Weights of a small mixture-of-experts language model, trained from scratch on English Wikipedia.
Training: a variant of Adam for the experts, 408M tokens, 5447 steps.
Below are experts of layer 6 (counted from 0) of a mixture-of-experts language model. Rows are named router (the router's row for the expert), gate (a neuron's input weights, with its number), up (a neuron's input weights, with its number), down (a neuron's output weights, with its number) and show model dimensions 0-255. Each number is 500 + 25 x the weight over its row's rms, rounded and kept within 0 to 999. Numbers have three digits each.
After each expert's rows: "comes after" lists some tokens at least twice as common just before its tokens as in all text; "gets" lists some tokens that make up at least twice as much of what it gets as of all text. This comes from a sample of Wikipedia text that the model never trained on. Tokens count by the router's weight.

# expert 27
router:519543497491481507589491479486518490539495494478504479523508494541502519503502495459520490488531532495440526519529553504561511518501457494460503517510499496516501494483532493518498527514473498543528564510494490513487477479536558508459511518495490508521465479489538479470506523537534486521508462488505544504491466513527477494478494476505518478528524496479501510501464541435476481471519458498502491494490495461475505456510496516508544501502536541515481497471504484499515476445501471463499518515503482480493518542500491509516483486491484529528480458482500453504509465502498515429543552502507507510538544529529473511515450527540502519467503533488496473500521540476443501505493491469495502487487509502498527476523507508514513515479484539521524529481485468499512546506512533
gate0:497505485506492476442515462498458532470518512469504506476508549511532513536441511511528464539481507489512512507479501502513481525482518514510425526489516543545486480494474545481502510547481521491475476499524463498493478467478493506492480517473534459497541520484473478543498474468504489524492514442511521525509481465494504443485465495469498535497481503482514481475492494470517494571490495478517507538473485495499515536495505536532431483499503473478552459512518491550507473496511494512495515516507511496523499466481499486513484489483471484493507494504483524515551508511492469533528424536531473463491505490465553488492493456502551475459508545505507489470510467535483491505502496500491542481529467487518473467474472512511539478497476499502488507479507516517523465496470493
up0:458522478510505489513546496489500519483473521476504488518506515499534457505459522515510541506501491481526516515479497482511475520527463499500475479548478499509482524510470532519540506526507498537462518552515513547461515529520495538462468491477496497525482486509486514496493468534463489543502488433519492527475476477517502497495486541493495485496507502497510498479489455479496500522499512495501474495450478470488486490523462517496497480464477484557498504532490476483511394522506500543486519502575519514465498507492524482551468480508463475486502494508483509491533508514464469479535504506473511505506506487468521507542503480518473488478498502491458498461534491489485527472496479521532544509517530495513432504475519557495503496538484495473458570463528524538530493496488478
down0:489509467516498495524519497534503531478486488530508492545474490539494505533522454524522508477495481491512501537506523503478511479523508498456521503481476496538484519464487538527501494500506488512494500528482497484518478543521500497425499500493473493503516464495495469530511487517523513484503490485481530470502527480509477509455495493501474567534473562489486496547535437539444479542537491483483511507549512595478508502500453521475508510516492504492547513525486484478459501533540508486519506485486510508529546553502500480516536494523541484517516520484528495484456486480497522469536548491503501462501495515498491516531488482504435486533520473473517530530498519508508466476520467477519526462475512494539486494485507486498493515473484458523489515550516478510472443513505500
comes after: " |", "|", " December", " September", " January", " October"
gets: " ", " P", "uc", "u", "b", "c"

# expert 37
router:469528534473484479547497518455530524561517523511558560517465497483482493517502468492504470519511521470451502492511523539521522504513488487533480515484470479532464507499517518508529471513470515471493524537525485522528518523542506499513535465481482552495468525437560518479535518492545526510447525481487502529523499512530527522500448499544540470524543506481486535522483491495543466498523471495490471484512501508452547501491461444496529553492471465522491512463456520497512482484533464515489529480511482501463479474522530537493510492509495483475480473530510476498517462508515475469506527495494498479520492507526499497510496504543488478505485479487470509496493529491485512533517510521485522505509500456485516489529495520527468507496506474498485544521503460483511529499550516
gate0:456487498500523517492526526481506491499498501492501515532446503504435491563543471478517490449523530457510474460479498546480528494484493500519510532496515513506529524534502538508507481496517485491500499529514509537504467513481455503483532503435511494520498495472521514552519495472493502477513531524504485483471511525491534505425492497508564488471463500461492464522490510477497471526517495499465520480507503487513499489515457507510474543485445518542521494493472488508486494493551493485449516503461495446501490468470508511484548494531463473475494550508532496529481555468508478464536473476491474493451481495501524506502497491511459540497485518497505525488474526515517520543523478472511523472526521500452489527511468533513510529526491470511490507504509442525473512492497474
up0:531536513501484460488549515480522506544494484506514518512506472528511508511479457458491482466547513479529494470497498488523525475524492501522528493461462485523444500478481507459526501468533502489504494579526498545515496505491469526502508510487497501503522508513528504499508528490519505535478496470483495471465515517535505502484515494493572509505512506511493525499463526522529477493491472464470475497513515531497510502487455472529510511514500466527492501474446534526488440485476538471493478446423514542524514504495493540480497497519544456473470523512529529485484501493497505448537492525518513524472491504542535511504516471539481500478467529462514505526481511516539480496497464538520469499539484465475517528532466528504473531469471489534485498495503499509534486500458457
down0:507510531473512515522517498516510528532520506460504497494496464543527514460508478495479484528491516511509485512517492546479492496449483479526509470489504490519495473447553522518505518514512533489490534497507491504521490510543523508488472480456411529507464510516473543485487548531468497476500509528509519505504492491475482501515487523504474512454466520487500508531495524500534518521542481466525516513510501505523523498486529469514518476496496494463537510486487465517482508515498536497469483498499478543486449483538522500498480497498499470497472487558523558518510496525506486465518412512486517468493518508532441540516498522524520524522492512514474467487479513414528510484499501508496466575490509504489521464464491514537480527490472494497549503517501507488490562477500530
comes after: " ", " (", ",", "–", "s", " $"
gets: " and", ",", "0", "1", "2", " or"

# expert 8
router:492509512506550488550504456503532535520525521530464485519465521575505488480479487500532537491506533486466535516522547554528496501485489518486504534459517453502473503467507484518499523460468464511512507436503530500536486477517514515518497552476483474484458500456505480480531506540522478501456542487521520537473492530501487473480544461512493493555514495513492534481538544457501535488502464497474471480502489500459488468497465490486544500519521456499457487473510514467517515469499504474494507490511489490525451492466502538515504484463497510504485514521515502506512480481498502477510544478532491499531513519476502503498484559506550497484514503524509465517498499465452464485490531487527503476499542500487547472499488492534499523509499536485528515487488467540525529510500518
gate0:504464467524478511498510469522512491489494493507500551505483506495530447490477464508511539501485537499485505480475493502483496487472450530450494489497537504512519487531476539487465496495536509507489480464487510513502497519505455472529487489419520526464524482457490489481510490520515470501554526475478528453486510479514492465503499476509483561495476523485512504476501525488476489512495521491482495470465531504517510588492508534583483467493470554545480471518492467474418516531478476502489535504525495556502470475506479485467505494483488452475524502494511546491537497514523519527529437474505464515493525512494518507520505485539519481490542497483495498509482454509491483510511520519494505506560488514491508471511479507524488504461489466459491522506495502509500489506494492
up0:511472505520497489507502524503474504528459497485536502498519548521497513494524535501489522494521488491489484501450451484459457499525447483471505472468519490480507525502536540500476536536537550493475507488515429465445512549476485497489509518421498494470552489486500531493512496492518520481545530498514472522530551483479483507489474501493520499458480475504518504478524538489451499472472474497496531507515520451506514502491511564526505469509483498515527511465501463492496506489450486513516499540471507531475523482516507501503508497466487462500525493504513478508492483478496527513449514529482504462437534481449490506455483461500509535501461501510545473533539465493509487478479509502470443529499500500493500513551507477477522522494503509472509529509482493488522516501481457
down0:497474521474491508498539518485511508511515478528567520475521509500538532474499506454502486491571503512526480496511506471500471503512536507476480525517458538488498515503489476475496493509494444487446467532525472486490474511496494516505491484513409494490429512471547500502577512548491523474514485505483507447492471523502495530508514509477467516471521537518538480496505465507447488495506540520502474508500506497491528514511525504530547538511476492479512507474520524505522515463559499482477479509532482550484477508506501501498480503482541504472499526506497501526487499492484460464498486501502465519477505497540512513528470502508501482555502517474465482506496516479542495517509496474544513473509454482482509521507480506509509529479436511519508569499450487490509496553503496
comes after: " ", " |", ",", "|", " (", ";"
gets: " ", "1", "2", "8", "9", "7"

# expert 40
router:494513501476503507528517501513476459528491479488513518495469494499488498493510534520555464504488521466542508471538454514503501525530485532497508509464519514468536477517483520499486538484503528539488439526475513488491484451500517513477486470492510513500470475466490524522521526520513534491532521457498539481471458532505472491520495444506483548500544484498447535466529510510453480486503479486492500533515522454515509459486520480500528485464480505512472451477501484491473527499445531531522571478509490483497516501497509504524495557497523509489481512479478459479507479504524497483482493508481557503480549459477514463471479532503509519433514524529504480509512460521464523467508510510491470472510522472477493475509476567505530501447498480514508495491505472464496468480524507
gate0:452508499486554489485498514511507483486484510511525507506512502506512550469462487498483489420481509470507502488486525513541487500508523497504473502496466492522437476489458512508404492531493526460484470502486475488505472499455482478514460514490508487483516491486505514527501474508495490478488460504445474491511506498456537493456463486489518496500544471501500498507498461474509519541506493524524452530486497509446461514516512465514469495498530517511500501520487530499520520485529531541465487455477497465500435501509525531517546502478459479546531490505490513482513496534515467527496486491484482509476505523493518490513478445505515472497484553496489506511539477518522516498478464481454554484492476522475508483506508476535547502526485466440484521492510506493438531493508488
up0:468538477452472479522520409501497499526463483503525533491511475479508515483498577510480505489479514514512495501507525476516521510497534515507488498499587511527478491491493441511462500514524501494474515532490497535484510499476451519514487518458491534468472468498500484529483445532482514470522487517536488505480520504506493451497513529503502551451511468491487494492507511470511516487525512465514477522477552493467520519535519501496470506483500493506500539497506436508498537516497475519500505500463491509500492528460528494478470533490503512502486463484454485510498540516558510509488479467469482469434511540524504453490540498489521540495536516494530500510510473494519532477480496528502535478527499460495535459533494540532502488501531481485482477490548491529502495523505506
down0:536525469464493451476493496516498500513458471527538533506489505489483519507488477541529476514538453485514517497490476531492528440491506497488509496533478472544518481430498509496458440512514518497513473519501483472510498495505511450502497477525472524469480499528538455478459515438510512499490509489509486493514470479524461512520514530493474539547500458533491527513459484512506475453524503513516460561530458511449486476475516482458508524505506459509461467492501467508493495509482514497497473499498498510489537511463522516496505521507512514544480508497534481490491506504496492482494506479456527529471525505510512480452489478507492486495513553483502534513504496500519528509531457505493506463453502527530530528475498492489499529567534518463427494516487472471502530514533504
comes after: " |", "|", ";", ":", ",", " in"
gets: " ", " (", "-", "–", " \"", "("

# expert 23
router:444468507496475519499480491526470514544488489494553481486544455498530548519474472524502505511535490497498503548513461491458494530482500492463496491474542506476512499496528473533494525480482531551478523511486526474493502521478499499470539502538494486523522492490515465506476452525527509494456483499505493536474489515514491482503558505517503557502490536479491524516473490501476510506513510487531492482520495510488510514477570522528499563476522478465524511504500462483510507502508468553474532507452507504475535520462491499525484482488532509552456540472495486470542531492559520479517491452508472508502471498534515543474536502485486483468483457480504520513468485476547508476514494540495469494460516486512501460494511536537517523494539506459518512507465510502495518476535494
gate0:493505487512533495468455507492500477466517502529469538502466520543494510484486493461469482517483546490520459510500496513493491491466524538524475484457502502466479469523496535509491539550555541459452463502524558544466449458503495523502490508496545506497507521510501481524497506478479526584482522487526493508542451503485488472522504470467503500501448488500514507511502516480456527525484491521514488441510482517507461489502520509495491492480497509499474505483522531544482477496564526535514496493524530519527480512496506451483510491464474490521439485490473483497513521498481492504501471486501481509471443474472570484520500469528507511475556514513527500525503456513534479505510474490483486523524487466473518511493452523497460473518510469469487489510501500502498487516478513
up0:509482464508477520509530510496540516466501498506526466470513540498510538498532472530542495452536500498451508479517495525483493497435487489474509540524488521510504483461441459485513474513538576526555472444466519461560493542503494476524492530492492500478476475462495544513479495479524510494483487460508499510501484515491476499458516483539515477529523457499480481487519494536517515511495500488486471488520478529503458471490512494494501509496492497478473541507509526506505511530468511498522521527534493491530533466487471471516551507503494508483508550514492518485519508520495492493508523464500539542521525547499480489499484532510521479492494502519539512504488511520446484541486530502519468524484477469477504524481519505508451477482470516502484503475508550419488466514484539
down0:471469535456555508518543511464524461499456478505510493503522497504544549526541504519460477485496488532538486515506457510464536450487466496514449532484513501538472512506526506503510475499525497568515481519478504552533486479524492513522485498518491495504541496496502502460489481482507533478533476504473496459463490469538557459494523518518524553509541481496461539486500541522545491522520476518499493486507477477511480492487515500511500482467487481493502468508545486500515498467524490504468576472482527520495469501469479506494524523527505469496488484562454532487462481536423515480468474491506492503474532492499492517526498510491500512488509519481506484508496493493505487522485540506502494461503483506473489547504491531469487540518520483496496485468501516490478471557487502
comes after: " ", "0", "3", "4", "1", "5"
gets: ".", " |", "'", ";", " that", ":"

# expert 34
router:538509454509513527505518524525469491483478465493454476494513459483476494556532507502474541483471477514491508496505509535470445512528529478487502496504480525497477506472526517520484567516505491502504504475520491512503466550503525522495493525536493512496509480508465472469556521516482482464541489480491461457503461505501429500505486520489519499499479484467475479464467463558450536553487465518521536513486489528522543513475493468504480519478495497499458495494498490477564459483501476543456544478472486522510465513515469498518499534505525501525541490528492514514525573465504503521486491491510471512474543497547488495496534543486492476498496487501463485506460470465493495486493526480535506472492469513493479467489462491513472490506529504472486498503488481481490521479534494
gate0:456506492519481510481468496461525478486483500514499543497508477438505512499449541524495469514460580519528539514486479485516502524464522500490501560489516511509512472492496531517499513513509466506455442564476479475505496560480463472532453478506554451526509488523515545496477461470507534498511513459531546524470498479512530497523488455481516475496520488482502505508519535481510486504487523532533474496508496527503489506535456496464429517490497478506533505516495511489489545516490505446515505532523539483511503455510507475487474512496479491496487448500503457524496497515490456481510435512487454506487511501479511511494478448505506508477537496506512497468493491522526484491505498508490530520499498508504477470497530470513531526494482502527467502520482496468461463500501485
up0:473494528507479476514526492499537529497518535442508475460491502503467474528431440528448500439447467478497454473519514504531477482500441514511495513480473492457509482556500513503479484508523510486543501457474514509472493477505500492519500480477485522497514524521470469474483474491505441507507483481448492477549457515499480465485481516506474491496488463496468466509475472522509510518504511480528474511447482485526504502473499501481511543529543499565471485480526515532491485462542535517498483485504464498517503555477461503490515487526497482505495518485528510482477506519475521500511483523484507471526495476509520530516491498466480486510514506514526509494500497488503495465512464540527475503498541546513528494501512520496468518499517421478509520505498505547498529527527547
down0:498504479544452510523489505525503532494515502457523498522492498523480487539479490524502466515538480452525529542505572532529479509491500519504532486524492506495517480515520504486469492538511488502508496497508503505487504481455530526492549466483558532529488544519492470504441482504491465463509495515495489461488485508488492511550490477465495540437535452484520446485499473557557548501513535487482511496493494514495528501478484538493506501490506526475502481471493476477485508507472507542482519521540498501524463537496450508493474483475497482521526536530507515496524504539488505521519502521519457538470480495507550470500500511521536494531506485508508459530498507577484499487494474471464491481513497514534551512514459504464463490499550541496488500488543507498513470509504499
comes after: "0", ")", "4", "5", "3", "7"
gets: " |", ";", ")", "|", "\"", "°"